Weights of a small mixture-of-experts language model, trained from scratch on English Wikipedia: width 128, 11181 steps.
Below are experts of layer 8 (counted from 0) of a mixture-of-experts language model. Rows are named router (the router's row for the expert), up (a neuron's input weights, with its number) and show model dimensions 0-127. Each number is 128 + 24 x the weight over its row's rms, rounded and kept within 0 to 255. Numbers have three digits each.
After each expert's rows: a language model's description of what the expert responds to. This comes from a sample of Wikipedia text that the model never trained on.

# expert 17
router:114161158101129098129104148103161161107141094146138155105115140133132111066115154116136139136169103150142101101164106137120122099121098123117118125091106110133129125130175129137116157130127151141102156128092127126142108173090099127146157161145130102153112119087061128111076122090147121126145094144139085123142093126113091092174136100094152149141098147101155119151141103091145131140126
up1:180098150107130130171131160119133151140053132102095126103117142115142133097135133164150131100097139125134098102175082157125158147134126114133155126168133109144157134107123155088124092119126088166154143169135129136107077141104135104149082108107152101139113132115134139068137116120166146117128164146159139138109133123108143130159111129146112130113123132088090096114126110104106141078110
Description: Numbers, scores and short codes inside table cells, especially sports and election tables, such as W 9–0, N/A, MF, GK, Votes.

# expert 20
router:135157118119099191152102108129152094138156110149110067108105128135107126102099172117111133106094163124146113114118173113131154139130131135145142108143098126144121135127164149181076150117105134128135168164123104091127121134149117163162152117119123134145131136127125163132149080107163157147119103154121161135095108058119133115118157119129106110118085139134102080131128125111134154141077
up1:120142095171143188088147116136111120119102162113158104129153158085106138157095116123087091119130146099150136090153104129136127148145133123103124129119185136152132084118147181107125163121136136094091150078151057116143109168090149154116143099144129133146127103165130145124088135138132146122172123154102128138157130107094095104104120137121147140116147137125144108156129119153123140123104
Description: Pipes, commas and connectors between figures in census text and numeric tables, such as 49.0% male and, pipes between percentages, °, ISBN.

# expert 25
router:127088119138128164109144128154056167124153185089144168097116110155092118154137110146130138110163099172145107124110158146123115107109127114134124123106153104118113115088118097148151133121155100142138120106155133151102115100162125111106152127137152133092119143111113125103123112105081120150140187090132130104106154117122138122138091181082140123143086119193142114145118149114128144123149
up0:093143085124122171119161078156127116129171134142106172130094118144124132092143135145089131122124136124075126127113137085143141097168132127099145092094117116133118143099119113089086153145128123151120158118150135088115093128115127127146094183146144147143119096103129148142163118117071128110151132120154171113124118101123123109164147163164107097099125126155082129163131151080149122135126
Description: Opening consonant-vowel syllables of split words, such as co, po, tri, Tra, Ne, often in foreign titles and proper names.

# expert 21
router:134118140143106145106143151155094156121127143070100144111150138112117168131140113146146122107141158124129115157159140115138113114104096127077133112112083132141133090088132110113146164108133099150128152119132120158139107156145100166145098126127135125127130098182066130114112110179097180119110119097155127113153144115116116136133135100086118094150133170104139092181132106174090113144097
up1:110100131134169157125114162126160150136114107147129119125165108134122193146128128174126112177148142138131112089120103133152131152159181122131130114130123127112148103132176103098136093122129149127094148124095116123096113137095129147088111129132113140092137106136117112090130175142104140050083114147166149139143117127142144114069142161122108201123126117107118116121123145114123152144145
Description: Opening pieces of given names, often European, in squad lists, tennis draws and name lists, such as Marc, Pet-ar, Iv-o, Dan.

# expert 28
router:114164183048091140137118076099210138143109103142113115127119092124131136077151155173095127102117135124101080132126094141127130106097110131092157130156110092136145107131146121149138130133132128159162125134104123075145108144153154127129158128140131079099133102144090121138131116124116114098132130123109148137145140104117100117107090117155135113159108088115133106131105111120111135121110
up1:115165134143129172096095113086138168156111127119120108121138114142130138108108183122095115120188134120123107138127090126087122110134121098174112136172162154132142109191135099113142114067098134122125127097111128137125110083124140091078119128078151138102166107126117101148143141168143127138118113113143151132158131160112125169100111134120154109143143083147118118145134088117090131118125
Description: Middle or final fragments of personal names and rare words, such as Lav in Laver, -ca in Seneca, -k in Franciszek.

# expert 19
router:094098117123170082148117095165137119073147153122142157134098110158128122130168138143146114106104165138174084126108100153127128078108100154151140109130102094164132143112123166121165111138097108125162115155084121081139131123139102116139101128152126116128120110089170116106134081117093101153121104146111130097119123105141097085173099129160142102145144144117147096133136106119153135144115
up1:151080119126130089101143089130155129164117075117123157085150098179162130106142118130128139117139119142121125146170176129126122150185116136145150128132141110111163141103128130125124147100132087109122158107122119088125182156140177109149118134143099131113143146136092174099153093106120105120167126160133136097129141111149106110125119098114134122105073139089145122156116067151133106113137
Description: Numerals and number words in measurements, statistics and tables, such as four, six, 300, and digit pieces of 1,125 km.

# expert 5
router:108132172091146102123111147154114167117109095127131093144091108139149136108173149091171122107136148136144122108133091160168142138108109139071171126105139114106141111133110086133152128132146191102090195155121122156129093131119166135137151118129172113150117149110122125136091154153140159140114138113172103135143130151123134159136108098130072126137136137107126097135106142101117151144162
up1:103121134110129106124120150110119147163161118135122141169116069116128137114129068147111102097123151114151119119119171116148087168103178128117126095113138154086146124135131086137150136124159168116142119158157113115154103147133139138110094135150114168101134141130158103136104119121169157097090149149183111138112168118149129125112167085140140108166130136126138121183113162104086163130136
Description: Occupation words or their final pieces after a nationality in biographical lists, such as footballer, politician, comedian, guitar, actor.

# expert 12
router:150121121082119145103058131151126128122102129127112155155113086147125129098129128161106094126106119179156107102171161117111105125118109136153130137107109090089129085110112100160109123126153123127145119178147166083111157129093092117141122125154116123141123150072153148169098122124100149088159122119138144144138110129139127128124094150138093120100149124110195137136118162152126120122086
up1:161141092142140160085073098157130113128135118113132161151152113086144118121155117122161150125154151148115140142136139103113189125100089171129105156099139130085121101126108120120125122161104165118053122130167108149131100110143109144107169127120090132149102139139135134139103134127144104131167116126155083147088134120168140109147161177150124094146158138124141098116129111139136127128175
Description: Middle syllables of long Latinate words after their opening piece, such as hesi-ta-tion, deteri-ora-ted, discrim-ina-ting, plus has, had, does.

# expert 29
router:119098164098137100124090120112113175096096100129113158121110104116124096102137164087144121127116166150113144106145133156134191122106107122108155073113143110164185103108147078123150141137113160079092165155150124149165117092130096116134142142122146111108121144101150107095116115079143135132141156113127120132148103132118110112118154128149131105142101134094185102105111118103134115124142
up1:170117148129161117109125148153128128122129138098103098117112123141131107125108097105095102129121114116098160119118135128075168094085119126096144149115124113155109137112107122110154118110123157139092138169096133154127174142168148140109110139104157128128128097122169107164092138148156104057111107116125109150148103052169138116111118114142128140075163128103115136151117100131137113175160
Description: Nouns and final noun pieces after an article or possessive, such as programs, venue, workshop, season, team, advertisements.

# expert 8
router:147129131089129103124097088112142180107155122095106155126098112119111109119102149112125083141183145138132125125121110127129170170129130146083166116105093105144176156133159100155158143122115118091155162161154134082172137137126119168133139132107141114133120143105098177094133166143137122111118108129120086135149100133132118135118143147154172098151135137131165141093079109097114133108102
up1:137093156102128140159154043168146120129117154104100128130108137127114129104141134122102195118139104143110138135166118098113148107164132126151133182123124187162154149087105132160135101156104153142117130110115149136152115123163135139117124137085118125120154139123146127146137119152106157160119128067124120105117125149102117177172116129113146106120146100096077128108143124137130176140115
Description: Pronouns and subject nouns starting a clause just before its verb, such as they, he, which, who, the building, these ribs.